Weights of a small mixture-of-experts language model, trained from scratch on English Wikipedia: 128 experts in each of 13 layers.
Below are experts of layer 6 (counted from 0) of a mixture-of-experts language model. Rows are named router (the router's row for the expert), gate (a neuron's input weights, with its number), up (a neuron's input weights, with its number), down (a neuron's output weights, with its number) and show model dimensions 48-95. Each number is 128 + 32 x the weight over its row's rms, rounded and kept within 0 to 255.
Before each expert's rows: "comes before" lists some tokens at least twice as common just after its tokens as in all text. This comes from a sample of Wikipedia text that the model never trained on. Tokens count by the router's weight.

# expert 57
comes before: " the", " a", " his", " birth:", " this", " its"
router [209 151 132 127 118 154 167 157 126 143 140 164 160 188 101 132 136 131  98 150 147 119 108 150 100 167 158 145  78 113 137 144  77  94 169 116 135 136 206 128 137 184  65 116 157 137 174 140]
gate0 [152 148 104  75 170 115 107 164 138 115  94 157 149 157 116 141 132 179 163 205 164 114 127 106  80 169 126 138 152 147  52 151 122 111 143 134 161  92 122 183  82 131 146 149  96  83 115  73]
up0 [ 93 151 151 163 100  94 153  97 116 166 137 111 123 150 122 100 135  73  92  80 116 106 119 137 194  96 154 124 121 135 183 118 162 156 106 149 144 141  96  91 173  31 149  97 177 134 178 185]
down0 [136 177 179 163 119 101  67 130 110 177 120 150 118 149 127 107 136  99 149  99 147 139 104 159 192 172 154 172 130 124 119  38 183 130 118 152 163 121 163  61 137  56 152 149 139 145 189 176]
gate1 [158 193 122 133 130 146  86  84  88 104 119  65 111 133 142 167 128 102 113 163  38 132 181 158 110 115 126  74 120  72 119 110  67 134 124 149 120 145 167  83 105 172 110 111 199 170 141 145]
up1 [107  53 148 155 162 106  90 110 146 122 162 133 132 164 146 150  94 163 133  43 139 110 127 125 194 118 154 183 116 150 113 143 126 166  95 121 123 141  62 101 123 117 153 173  51 138  84  97]
down1 [139 113 142 175 148 118 117 101 151 129  97 155 200 152 102 176  97 126  85 158 116 113 125 160 111  74 157 170 127 135  96  83 118 122 173 129 144  83  98 130 132 132 125 116 112 150 121 112]
gate2 [115 166  85 170 139 180 103  74 145 159  90 122 139 141 115 105 115 177  99 145 112  54 127 147 100 120 135 142 100  89 133  97 126 145 116 141 151 150 113  99 223 144 106  93 180 163 139 147]
up2 [157  95 173  84 137 147 156 167 143 120 106 132 143 147 142 103 130  80 135 143  99 170 168  94 143 154 137 163 212 183 118 198 182  93 192 125  62 130  89 169  63 124 178 130 114  82 163 173]
down2 [150 119 122 137 119 111 164 142 119 122 142  87 192 160 105  74  94 137 164  54 200 112 135 147  92 100 138  86 141 180 125 119 168  69  72 113  60 123 147 110 118 128 128 168 152 135 142 104]
gate3 [127 139 128 110 106 111  82 148 126 151 152 172 127 147  90 119 153 115 160 162  86 149 175 121 101 202 112 104 165 157 122  41  74  95 110 124 144 117 208 140 137 126 139 155  53 138  64 136]
up3 [146 140 157 153  95  97 160 155 127 128  96  97 104 142 133 116 136 101  98 216  87 148 154 162 133 139 186 120 222 185 140  93 139 115 158 155 120 143 162 130 126  95 138 205 110 100 101 144]
down3 [121  95 107 164 138  75  73  94 134 130 127 172 161 103 103 153 132 108 141 151 161 146 136 125 132 170 115  66 150 111 119  98  99 150 110 157 161  99 161 118 117 108 157 176 101  62 113 160]
gate4 [105 107 106 127 110 209  92 142 159 116 154 109 128 165 126 135 121 157 116 108 207 111 167 115 147 121 109 118 128 100  53 118  91 137  79 142 111  82 120 112 113 148 110 122 156 137 197  75]
up4 [159 108 120 146 102 210 109 120 105 123 147 120 167 101 144 142 142 131 109  51 131 118 167 119 101 135 139  99 143  94 116 113 118 115 104  89 139 101 112 133 130 147 127 113 165 115 176 113]
down4 [126 169 105 132 169 148 121 144  89 132 121  85  77 183 164 106 100  90  94 106  85  94 110 142 164  84 103 145  94 100 150 162 129 137 133 130  74 130 144 112 100 140 116 144 148 157 155 163]
gate5 [158 126 109 108 137 126 181 138 136 171  68 179 113 128  94 120 151 132 170 219 157 100 142 135 160  93 202 120 114  76  75 138 168 100 148 108  86  83 146 198 153 101 110 180 163 107 116 104]
up5 [149 152 178 136 163 135 119  98 114 103 171 105 129 103 150 124  90 123  81  43 161  97 108  78 134 104 108 146 144 116 165 169 151 156 139 135 171 132  85 102 148 152 103  78 124 111 139 194]
down5 [161 156 167 134 114  86 122 185 121 103 129 125 157  89 171 126 182 154 165 117 161  77 101 103 202 114 103 159  88 127 142  91 140 121 127 147 172 125 123 118  65 137 205 111 163 119 143 189]
gate6 [153 157 129 119 123 135 142 131 110 122 114 131 138  50 163 127 109 119 126  81 163 122 109 124 108 138 112 159 140  94 139  91 188 142 145 151 148 152 158 137 119 125 115  78 141 114 233 131]
up6 [ 99 142 164 149 180  99  66 122 137  67 109 164  98 129 131 153  97 169 135 140 142 147 100 132 109 131 124 111 161 135  87 181 179 117 192 118  83 116 161 166  98 118 128 126 140 102  82 105]
down6 [128 146 159 165  53 162 117 170 133 109 189  76 174  99 195 150 133 155 115 125 149 206  88 131 125  72 138 134 132 135 107 147 112 146 166 226 180 133 130 135 170  92 123 117 135 122 215 105]
gate7 [110 187 128 176 126 135 155 102 163 126 106 115 159 134 136 130 101 105 100 141 175 143 153 127 164 116 113 174 118  65 191 142 143 105  61 176 114 168 135 174 116  37 151  99 158 145 156 148]
up7 [158 122 121 135  84 124 141 151 126  50 119 145 130 105 181 150 112 110  81 163 165 105 132 161 163  75  91 116 164  51 201 134 119 162  92 126 124 157 169 133 147 103  98  73 135 141 123 112]
down7 [135 188 143 138  59 105 120 137 143 134 106 117 135 153 206 139 136 118 119 161  75 125 111 165 147 120 118  93 165  94 188 170  77 148 152 149 105 150 163 179 129 100 130 103  73 147 162  76]
gate8 [174 154 153 136 131 137 201  77 165 155 172 152 121 106  76 114 121  78 142 147 104 148 149  73 131 169 153 160 141 136 186 103 171 119  86 146 156 108 173 145 130 148  90 154  68 133 151 149]
up8 [112 129 130  90 101 192 146 155 119  97  72 112 131 113 160 103  86 120 128  85 161  97 115 115 111  68 129 110 173 160 124  97 139 163  94 143 133 153  83 113 110 114 163 129 214  90 130  99]
down8 [137  90 108 168 155 175 145 111 181 145  79 107 113 163 136 153 138 119 107  58  94 147 126 156 128 129  97 123  86 171 137  98 155  62  95 134 110 120 158 108  79 145 171 179 226 161 155  72]
gate9 [ 98 120 108 146 145 123 145 106 152 122 125 152 170 216  97 135 122 114  97 141  97 181 168 149 135  82 184 136 137 152 113 205 149  86 121 153  72  53 113 154 152  94 144 170 106 159 125  99]
up9 [144 138  93 169  78 153 159  81 144 116 126 134 136 170  98 169 113 146 138 167 149 154 128 179 130 127 173  83 175 121 112 164 188 128 125 108 126  39 123 128  95 140 139 145 123 129 125  93]
down9 [135 152 109 152 122 109 118 131 137 115 118 173 167 162 118 137 114 111 144 161 148 143 162 110 117 109 135 101 130 165 125 159 145 118 169  97  61 209  43 126 111 167 113  88 103  89  90  99]
gate10 [122 191  95 124  93 108 160  95  99 128 123 119 137 151 123 112  91  19 124 180 108  86 132 173 110 184 150 129 111  97  90 119 116 126  57 171 144 175 180  83  67 118 131  77 181 124 124 113]
up10 [168 134  94  58 117 149 166  81 155 145 108 107 187 177 108 116 131  97 149 117 163 151 169 171 101 113 111 182 132 142  89 137 118 121  44 139 123 159 184  78  84 103 137 103 184 187 145 175]
down10 [170 144  82 125  90  86 152 122 175  87  74  65 138 175 131 100 187 130 116 129 111  84 150 127 130 137  86 175 207  75 177 159 116 171 134 146  63 127 142 103 116 141 100 129 122 116 179 136]
gate11 [123 133 174 141 135 142 145  94  96 149 105 169  90 123 153 138 118  73 136 167 103 137 112 115  74  70 171 123 101 141 150 158 170 164 109 134 122 140 137  88 159  59 101 112 188 154  77 131]
up11 [133  98 159 107 147 179 154 151 139 162 126 155  85 110 124 113 133 130 133 132 162 143  85 116  69  81 144 122 114 113 153 151 174 151 166 128  89 115 132 130 174 137 132 100 124 188  89 104]
down11 [105  90  78 163 141  94 113 172 141 118 147 109 153 157 221 125  99  98 103 102  65  91 142 171 109 109 102 108 187 110 129  86 138 187  99 129 123  72 129 121 142 145  56 129 147 158  78  65]
gate12 [129 143  80 143 133 155 177 155 126 139  90  85 134 120 120 109  88  48 137 164 102 107 125 140 142 150  94 126 109 133  83  70  90 172  90 127 167 106 141 109  87 110 156 161 201 149 165 137]
up12 [157  72 113 118 187 121 106 148 130  93 122 177 138 137 143 119  65 103 156 160 113 123 150 107 119  81 121 128 137 117  80 110 116 145 185 132 123  87 145 151  51 140 138 113 115 156 131 124]
down12 [110 163 142  71 112 152 128 110 159 174 150  61 101  93 166 145 142 105  97 167 153 106 120 130 167 186 138 144 106  77  99 164 153 117 183 158 142  86 115 111  87 120  81  88 138  60 177 157]
gate13 [139 164 107  93  98 115 142 107 188 201  93  98 105 182  77 128  65 132 133 153 150 147 132 103 105  79 171 133 206 187 141  64 147 137 138 168 127 176 141 110 148 150 159 168 145  84 148  83]
up13 [155 122  78  71 119  43 124 161 198 164 165 116 135 209  91 138 102 185 158 182 111 176 106 133 131 144 114 112 139 161  94 109 130 118 170 102  89 210 150 153 170 129 142 168 118 103 127 100]
down13 [119 185  78 125 161  41 128 165 128 164 111 112  99  66 123 146 134 138 207 189 111 109  71 107 128 156 166 125 141 108 139  64 107 169 139 140 175 146 150 129 153  96  63 143 125 148 144 158]
gate14 [153 131 104 174 137 157 160 182 140 177  92 134 108 173 137 107 132 151 108 182  91 155 136 105 105 171 122  90 113 135 181  78  99 116 115 153 165 182 171 153 145 138 123 168 117  70 114 135]
up14 [207 117 120 174 173 186 109 176 141 128 119 149 118 165 137 125 166 162 101 139 185 170 152 107 158  92 164 138  90 114 167 155 127 147 161 109 137 123 112 135 210 188 107  68  89  63 126 176]
down14 [105 159  90 113 130 168 119 208 136 101 105  89  93 101 151 124 109 116 117 135 127 168 124 122 120  81  99 134  84 174 159 127 138 164 126 131  80 190 115 167 147 215 113  65  74 146  70 138]

# expert 47
comes before: " |", " be", ";", " (aged", " (age", ":"
router [120 160 135 137 192 137 132 136  65 175 108 162 154 155  70 100 128 147  94  96 175 138 129 154  76 121 157 126 147 117 114 170 109  86 105 179 119  92 119 138 103 150 187 106 147 147 151  88]
gate0 [162 108 120  62 173 127 167 136  97 170 106  88 160 130 103 135 149 195 151 162 121 171  91 145 103  95 160 151 118 100  88 169 103 138 167 114 150 105 104  79  73  98 101 127 117  90 155 146]
up0 [148  75  95  99 103 140 160 150 103 141 100  60 180 127 128 152 108 147 127  79 114 130 126 168 117 102 115 163 123  78  78 178 125 123 133 123  88 155 125 111  87 115 110 158 213 171 184 141]
down0 [117 146 153 112 114 160 152 121 183 126 128 116 150 131 139 151  71 173 187 141 111 142 161 109 109 157 118 114 173  91  76 120 156 116 183 134 202 110 144 182 208  81  97 139  94 121 164  50]
gate1 [167 119 190  90 109 168 134 197  81 137 100 142 186 165  86  89 182 135 141  82 131  91 110 140  90 161 168 130 117  95 131  98 139 130 141 132 110 115 122 139 110 164 159 144  98 117 138 101]
up1 [145 119 151 119 100 127 131 145 188  57  88 127 113 126 175 162 167  90  98 148 120 134  85 112 157 150 117 138  92 141 143 118 181 183 107  92 128 124 123 112 110 134  90 126 123 188 148 127]
down1 [122 154 116 131 196 105  88 139 119  99 101 127 161 138  61 130 109 130 130 102 154 103  93 149 190  81 136 135 124 154 158 104  96 120  99  64 149 101 103  92  90  65 131  97 176 132 127 114]
gate2 [ 97 192 135 121 140 133 162 118 129 139 145 152 141 127  91 147 114 127 114  84 111  91  83 135  88 107 134 181 117 141  98 164  59 152 116 130 156 123 109 184 158 129 172  89 139 156 149 103]
up2 [120 134 111 158 159 105 169 119 137 161 127 111  81 161 114 108 147  85 139 123  94 106 107 113 189 111 139 168  96 134 114 126 147 164 117 151 110 181 157 104 107  82 118 172 109 167 192 125]
down2 [105 183 123 135 146 144  81 152 144 122 139 116 131  96  95 129 106  90 150  99 126  84 176  98 109 121 186  86 128 109 118 123 145 102 128  36 154  87 143  98 178 132  73  89 201 135 102  77]
gate3 [118 131 159 107 132 111 111 173  88 164  99  89 168 132  93 123 158  74 141  86  88 179 148 135  98 134 147 124 148 127 114  70 115 151 112 137 141 102 159 139 161  54 163 173 143  98 144 114]
up3 [166 114 103 135 107 122 177 103 128 138 120 173 155  95 147 118  81  37 152 102 114 108 155 125 136 117 118  88 118 120 123  88 108 122 105 111  89 167 126 140  79 116 117 141  91 133 120 194]
down3 [ 88 114 103 157 166 154  97 189 149 137 153  90 153 115 108 139 128 119 121 125 134 163 152 169 141  36 108 142 148 153  98 136 127 125 136 109 123 174 155 139 123 186 191 162 195 171  79 118]
gate4 [134 183 181 113  84 111 131  94 150 164 112 107 126 161 132 118 123 150 185  74 153 145  84 152 181 142 148 111 130 114 112  91 135  92 177 152 146 166  75 141 141 125 148 124 107  69 184 155]
up4 [136 131 140 183  94 100  66 152 115 131 100 136  89 139  83 127 177 140 136  84 105  88 157 126 148 141 106 114 135 103  92  95  61 147  84 129 163 147  95  99 115 123 159 129 104 177 103 163]
down4 [119  86 157  92 131 166 174 154 148  70 120 125 104 157 168  52 118 127 167 153  90 197 147 118  99 128 128  85 183  90 119 168 181 147 122 118  66 157  74  93 145 135 180 125 103 123 137  50]
gate5 [ 93 143 158 145 137 136 147 122 141 125 139 116 170 176 158 151 162 118 167  94 105 112 100  82  89 104 168 165 116 154 162 153 138 104 132 142 134 136 192  96 162  48  88 171 152 136 164 129]
up5 [ 95 149 118 179 213  84 130  68 139 103 119 211  81 117  95 174 189 125 107 101 148 147 154 115 141 116 126 104  94 142 160 147  96  74  57 131 139 112 132 153 195 120 159 131  96  94 141 114]
down5 [131 104  54 148 139 122 146  97 129 135 137  87 153 164 194 102 103  99 116  91 180 129 160 132 122 135 148 137 108 148 125 172 133 153 100 118 102 124 138 103  89 137  57 132  75 143 149 162]
gate6 [129 152 122 171 135  44 103 103 100 106 191 149 155 170  96 138 149 112 114 114 113 118 175 119 128 159 157 129 122 122  84 179 117 112 172 162 148  25  93 125 100 126 116  93 135  66  97 100]
up6 [160 103 108 123 122 108  88 132 146 107 101 131 157 134 105  77  98 130 119 110 156  97 167 100 132 118 179 168 120  73 133  99 157 147 133 103  99 152 159 173 115  89 193  99 132 126 122 157]
down6 [125 145 156 151 100  92  97 166 123 133 117  60 144 111 145  90 120 121 186 114 154 131 154 156  27 166 152 147 135 108 182 131 126 176 142 137 195 103 132 125 103 130 142 152 147 151 186  88]
gate7 [104 141 125 149 119 157 152 186 145 151 108 146 112 125 135  65  80  80 136  93 197 154  87 150  90 129 125 146  99 120 203 105 156  78  86 188 115 144 153 115 102 136  77  92  88 142  96 132]
up7 [137 161 140 161 151 104  99  86 135  76 112 111 141 106 127 161 154 192 114 104  51 148 181 122 162  90 156 124 135 133 125 158 151 138 166 136 117 109  61 157 167 149 126 140 201  93 124 158]
down7 [ 78 165 141 176 132 126 100  90 139 125 116  90 152 150 151 115 103 207 137 162 106 125 141  99 140 119 146  84 113 141 147 161 149  90  92 121 133 184 120 172  82 131 108 128 175 183 171 123]
gate8 [119 193 123 144 105 157 173 161 141 122 143 140 117 157  87  95 149 143 125 124  86 150 128 152  92 120 220 144 123 143 121 139  78 143 148 170 120 136  93 106 136 148 132 143 113 137 119 197]
up8 [107  96  40  81  76 129 122 121 143 164 123 106 155 169 121 155 125 188 129 100 130 121  91 151  84 179 138 128 170 111 154 126 178 125 160 117 159 106  57  95 120 166  80 163 109 177  88 157]
down8 [156 107 129 137 161 132  74 125 101 172 129 137 106  81  70 108 151 124 111 133 164 183 149 197  91 102 159  82  98 139 167 139 127 105 100 163 143 131  91 160 115 142 167  83 173 137  86  73]
gate9 [161 145 114 219 129  93 174 104 151 100  71 127 137 149 161 160 179 136  81  94 156 106  69 191 138 160 200 120 113 130 144 173 146 120 119 155 143 138  90  72  84 110 132 112 113 127 135 186]
up9 [134 132  63  58  53 151 119 150 130 134 137 114  87 108 130  98  99 125 139 123 124 100 127  67  88 161 119 131 125 112 147  96 118 160  88 114  68 137 171 185 139  95 128 150 150 139  90  85]
down9 [137 139 122 108 151 210 134 140 110 132 115 133 143 168  91 101 118 146 133 154 166 134 169 105 115 138 114 154 182 162 137  97 106 120 157 203 126  60 131 126 110 122 170  49 175 113 135  43]
gate10 [126 121 182 108 188 121 174 157 108 149  94 128 196 179 102 100 131 110 117 146 133 130 140 121 106 165 164 138 143 155 171 122 139 125 162 194 121  82 182 132 108 133 165 126  89  95 167 105]
up10 [125 161  94 150 110 136  91  50 175  97 158 136 111  92 146 135 161 159 128 138  90 136 171  89 140 135 142 162 105 101 125 152 109 110  94  82  86 159  98 137 140 151 103 127 177 146 146 177]
down10 [131 177 149 159 117  73 140  97 114 150 110 178 110 163 143 122 145 104 183  66  62 111 151 101 126 156 135 126 106 174 128 116 178  64 129 136 155 136 130 141  87 102 104 112 163 154  97 167]
gate11 [146 114  78 123 137  70 109 182  92 172 164 151  96 165 183 111 184 116  98 139 184 116  77 157 137 190 146 124  88 119 134 126  85 103 127 153  65 165 130 108  98 137 127  82 111 150 128 122]
up11 [ 92 167 163 161 164 111 152 124  90 119  45 107 119 107 111 174 135 192  97 153  89 102 159 158  78 136 134 141 138  82  87 114  75 137 137 181 158 144 194 172 156 124 107 140 131 114 172 169]
down11 [161 163 118 149 159 168 145 106 117 139 101 148 185  78 213  83 101  80 170  63 126 157 119 186 183 124 124 107 111 178 108 108 132 189 172 149 194 161  76 112 139 133 144 104 159 157 124  80]
gate12 [116 136 157 147 184  98 107 132  90 124 128 145 105 182  85 116 102 131 148 119 155 138 100 162 161 151 159 163  85 187 139  80 172 152 148 112 178 138 116 163 223 128  91 122 118 111 142 163]
up12 [149 159 176 120 141 144  97 150 133 220  89 154 112 149 139 138 148 102 124 117 141 133  96 142  83  86  47 106 157 155 125 169  66  81 121 122 116 112 125 128 187 115 116 158 166 148 125 127]
down12 [129 142 185 121 144 137 158 128 174 157 129 119  98 134  99 116 137 111 154 177 136 162 131 216 148 103 155 140 117 199 141  61 106 161  92 156 153 160 221 135  50 100 134 154 112 113 119 145]
gate13 [137 166 119 173 146 155 153 205 134 152 147 161 160 122 127 141 103 163  85 144 167 125  93 136 108 111 174 123 163 122 154 149  72  96 122 168 148 124 139 132 135 170 131  94 131 119 136 166]
up13 [103  86 144 141 244 113 133 130 113 100  69 130 145  97 141 126 153 115 122 127  90 140 133 123 145 139 135  94 119 115 119 183  82 191  77 104 102 127 103 157  46  77 164 193 178 118 197 112]
down13 [ 74 103 111 196 127  32 140 117 142 126  73 110 160 164 126 136 104 136 118 146 159 138 173 116 126 129 117 115  82 119 166 147 147 121 112 145 143 142 103 143 116 155 108 141  66 169 219 131]
gate14 [158 137 124 117 149 203 120 174 117 102 139 146 160 203  86 105 159 117 126  71 181  91 177 133 179 154 111 148 124 200 115  98 128 114 158 133  72 148 180 112 130 132 103 100 184 120 148 160]
up14 [108 139 146 115 156 172  90 138 102 166 140 136 160 100 124 124  68 231 161 136 184 143 139 109  97 110 153 164 129 118 177 122 128 161 124 151 143 153 110 129  77 136 182 132  44 142 211 131]
down14 [166 115 158 161 165 130 153 126 130 153 167 119 135 148 128  88  80 123 103 110 119  97 139 155 144 163 144 166 118 165 128  92 168 124 126 186  61 168 126 176 108 138 152 121  96 138 100 120]

# expert 109
comes before: " the", " a", " his", " least", " their", " its"
router [103 187 165 120 128 135 157 167  34 184 148 138 155 161 117 121 140 101 115  90 191 105 108 140 131 147 196 139  92  98 160 130 159 135 113 124 146 107  98 132 116 131 128 118 148 103 133  97]
gate0 [109 107 212 111 108 175 115 112 100 130 113 121 121 116 104 141  80 149 141  89  80  78 104 162 119 188 141 148 107 101 108 149  73 121 135  90 147 141 107 149 145 162 185 105  83 156 116 160]
up0 [122 130 119  74 153 178  72  95 125  94  99 183 112 134 117  78 125 160  63 109  98 113 172 193 121 154 161 139 143 109 122 143 156 144 180 119  96 141  59 159 121  78 178 144 127 156 106 168]
down0 [108 153 150 136 128 102 158 146 120 126 122 148  94 151 136 150  77 128 151 103  70 186 176  98 127 141 123 142 166 142  94 122 114 176  76 105 155 127 146  89 123 146 185 142 155 135 153 160]
gate1 [133 208 116 123  81 165 142 157  52 100 107 129 157 180 118 147 132 125  91 106 144  99  90 164 136 126  66 128 129  50 148 112 181 102 102 141 124 110  87 100 135 120 139 114 176 138 132 115]
up1 [129 116 110 105 137  86 187 134 101 132 126 115 123 123 152 159 134 111 159 158 128 151 116 191 146 149 132 181 167  97 131  83 133 150 146 141  76 240 120 108 107 138 119  77 134 114 159  97]
down1 [162 137 165 155 167  77  61 135 134 166 140 136  97 154 173 104 117 119 126 106  64 140 106 164 142  91  92 137 135 151 185 187 132 146  83 150 180 128 155 141 144 162 116 154 169 136 191  87]
gate2 [109 158  89 144 132 114 208 105 121 164 131  95 146 131 108 106 121 176 138 123 144  68  99 119  66 169 201 138 126 154  87 138 149 119 183 118  74  66 167 189 171 138 114 128 120  65 155 113]
up2 [184  86 166 140 126  95 143 143 172 110 141 181 207  83 165 140 140  92 118 149 140  98 147  97 105  93  58 145  69  93 138 166 155  92  47 149 155 152 157 107 221 107 101 167 119 149 100 140]
down2 [110 140 153 138 115  74 108 180 106  86 188 163 143 183 204 113  88 131 114 149 140 115 133 153  88 112  98 181 100  92 151 145 137 121  79 179 130 153  72 206  90 105 119 137 170 159 117 149]
gate3 [150 156  87 147 150  60 152 118 139 207 123 145 176 122 171 135 160  89 112 189 131 127 143 131  79 152 117 144  81 142 154 147 110 122  97 130 187 158  88 108 150  95 100 107 153 106 170 152]
up3 [115 160 116 111 135 169  98  81 114 122  92 121 117 160 106 109 112 119 109 156 108 144 152  97 158 166 138 195 157 154 137 134 138  82 120 146 117 118 183 161 118  93 154 175 139 192 107 102]
down3 [130 178  81 136 136 113 178 171 101 127  82  88 134 160  99 131 132 147  87  67 113 134 163 168 113 141 115 190  68  96  87 143  94 123 159 157 101 154 146  89 137 107 107 162 126 103 119 112]
gate4 [150 186 106  50 118 139 123 132 176 195  84  95  96 175 108 125 152  97  76 111 169 132  93 143  70 140 142 178 112 139 146 148  88 127  67 121 135 136 146 125 108 115 161 161  91 152 109 165]
up4 [ 69  71 153 195 154 140 154  92 134 111 161 166  76 143 107 147 126 137 176 140  89 101  98 140 112 187 170 101  76 144 117 146 118 120 140 147 125  94 182 138 140  95 121  91 125  99 113 140]
down4 [108  89 158 122 168 102  76 146  95 142 111 144 104 120 104 152 117 152 136 135  81 138  84  76 119  95 181 226 105 128  89  91 103 158  80 153 134 125  58 105 121 136 150 144 115 129 164 109]
gate5 [174 193 158 136 161  75 137 123 154  64  83 101 167 159 157 158  72 132 141 121 141 112 197 151 101 152  87 184 147 149  99 150 134 129 154 140  77  83 164 104 107 203 132  94  79 100 119 115]
up5 [133  89  67 154 167 175  82  53 118  95 134 118 156 161 124 149  96 186  50 186 116 140 153 148  90 111 160 108 179 143 165 181 119  94 141 138 117 112 109 192 102  80 171 130 167 104 137 162]
down5 [139 152  61 148 147 110 146 109 170 139 123 164 145 173  70 163 142 139 143 118 160 138 126 102 115 126 113 126 196 113 142 118 121 120 146 140 151 109 110 160 116  90 152 115 126 123  81 156]
gate6 [115 137  94 141 115 128 175 113 106 124 118 112  65 101 115 150 116 116 209 163 155 131 125 117 133  84 167 112  88  78 139 103 124 121 178 138 160  97 134 152 106 147 119 113 169 152 116 116]
up6 [117 167  52 143 111 135 143 110  90 114 134 119  91  84  94 104 151  65 146 183 114  84  80 112 124 114 164 130 113  50 137 143 120 141 156 130 129 142  71 137  81 102 170  65  98 198  72 139]
down6 [170 141 142 201 157 181 145  83 185 130 127 128 149  40 101 143 102 143 107 118  67 133 114 152 140 142  92 122 155  96 105 106 120 142 120 162 109 128 229 125 146 151 141 167 180 141 106 111]
gate7 [165 175 194 159 111  99 155 160  88 158 119 120 106 129 112 130 183 118  75 144 137 139 117 123 145 128  76 108 120  93 128  98 107 133 109  87 120 154 123 154 147 120 147  77 191 148 147 113]
up7 [116 133  81  95 128 128  89  92 124 182  81 162 162  91 144 160 110 142 167 148 171 160 126 144 101 109  55 136 154 188 113  87 164 104  93 114 178 102 188 107 147 103 125 131 175 179 126 124]
down7 [151 122  85 106  87 115 139  94 119 128 146 124  83 114 128 148 132 193 163 147 124 126 163 185 124  84 145  74 129  78  69 147 122 118 168 117  66 140 137  98 121 126 171  48 181 133 125 116]
gate8 [152 187  68 168 166 145 147 157 160 115 121 145 111 133 100 100 137 182 107 116 105 180 191 104 130 126 193 150 107  99 172 161 119 102 103 165 134 155 116 103 136  85 116 122 124 131  95  98]
up8 [ 95  90 110 141 154 108 127 134 109 156 114 149 142  87 146 165 148 122 175 105  64  60 152  83 182 115 106  87  69 108 113 195 108 108 181 137 130  56  92 125 115 176 114  74 139  99 154 143]
down8 [ 73 187 133 114 111 119 155 139 133  74 139  85 127 112 122  97 132 132 166 129 175 118 141 114 136 104  95  78 125 106 135  96 119 168 131 142 148 132 209 110 135 144 146 162 140 180 117 129]
gate9 [119 127 101 128 130 143 138 127 128 109 119 131 147 113 118 145  97  42 115  94 160 108 142 145 169  68  62 122 142  87 113 108 150 130 141 150 204 119 124 180 175 150  74  95 140 119 152 123]
up9 [140 173 129 120  80 139 154 144 110 105  98  92 158  97  73 136  50  56 119  92 162 129 142 106 146  74 106 145 152 111 149  65  99 118  68 140 180 140 126 119  72 109 146  77 160 147 163  77]
down9 [100 123 164 103 173 137 101 113 131 148 193 159  97  93 127 160 134 118  68 153 136 109 187  98 114 113 171 125 130 165 130 120 143 121 168 134  92  93  98 158 153 177 163  73 117 119 195 128]
gate10 [ 88 151  61 111 158  78 180 102 136  80 136 139  77 115  92 150 120 122 170 124 150 151 192 106 138 180  92 134 103 157 150 118 116 149  58 150 118  81 152 152  89 183  93 124  96 124 146 149]
up10 [ 83 134  97 138 104  80 145 118 100 119 165 172  79 100 119 149 194  51 131  93 111 132 133 120  90 145 132  98 183  97 107 134 149 142 103  83 148  81 129  83 127 115  88 132  85 124 118  80]
down10 [133 138 155 158 110 154  99 151 107 112  89  77 119 168 165 100 125 101  95 195 111 175  93 173 162 132 102 110  84  68 103 168 145  87 169 144 144 163 121 123 154 114 130 124 151 176 132 180]
gate11 [ 95 209 115  92 121  94 154 162  79 147 103  75 117 114 114 109 119 164 172 160  96 127 151 164 157 118 166  89 135  87 125  69  88 154 127 129 131  74 162 141  97 116 156 116 167 115 102 110]
up11 [135 117 112 109 160 115 141 167 146 117  94 149 157  94 132 151 129  97 101 131 157 189 178 138 119 103  95 163 135 161 149  70 161 169 106 141 166 179 137  99 127 135 107 161  95 121  79 196]
down11 [ 91 177  87 129 119 127 133 158  80  89 103 125 126 134 139 159 118 125 130 157 159 105 122 210  37 128 161 107 138  76 171 111 136 143  69 160 113 158 141  96 143 147  51 113  75 159 134  73]
gate12 [156 176 140 116 141 134 136  78 155 104 154 165 125 106 135  60 177 123 100  50 141  40 105 118 113  79 124 120 108 159 119 114 103 122  88 107 151 124  64  93 150 151 127  99 155 162 111 147]
up12 [114  60 143 174 155  98 112 113 119 157  80 117 145 160 122 148  94 192 113 179 100 195 147 117  89 177 127 135 152 177 113 110 126 110 199 162 135 103 178 194  97  69 161 160  68 156 133 161]
down12 [147 108 190 142  97 133  79 123 105 126 173 147 166  87 169 115 162 145 119 131 135  82 108  84 100  72 125 100 101 113 144 117 118  91  83 171 170 142 123 126 169 186  68 158 115 159 208  93]
gate13 [119 102 184 112  73 168 108  82 129 165 100 179 162 150 148 129 117  92 143 119 168  77  69 120 110 154 100 161 148 120 134  64 163 101 128 139 155  83  83 146 135  99 163 116 151 144 176 185]
up13 [165 147  45 154 148 104 129  94 114  96 129 113 114 130 110 118 109 145 145 143  98 180 185 144 152  72 153 127  91 139 111 123 125 141 151 147  30 182 126 113 110 148 123 166 148 119  84 105]
down13 [167  51 137 163 188 145 210 144 117  95  69  86 113 210  91 153 135 122 138 153 115 135 146  87 126 141 131 158 123 143 102 157 110  79 138 115  71 114 143 104 104 134 128 180 148 122  97 133]
gate14 [129 186 157 116 133 155 111 125  89 168 110 132  98 112 147 118 173  89 133 158 172 111 120 163 165 155 151 120 134  83 100 156 146 117 119 123 103  95  90 106 151  88 207 112 184  52  93 131]
up14 [ 93 134 100  97 118 119 128 144  62 122 150 153 135 110 165 103 116  60  91 167 144  64 129 147 115 176 132 143  75 162 133  98 167 124  92 115  99 167 135 148 157  99  97  66 143 147  76 142]
down14 [ 78 111 137 120 102 124 130 128  72 170 178 136  87 129 133 118 124 100 118  68  90 113 132 153  78 119 126 116  84 166 213 106 168 187  95 155 159 174 151 150 123 100  88 143 154 156 124  94]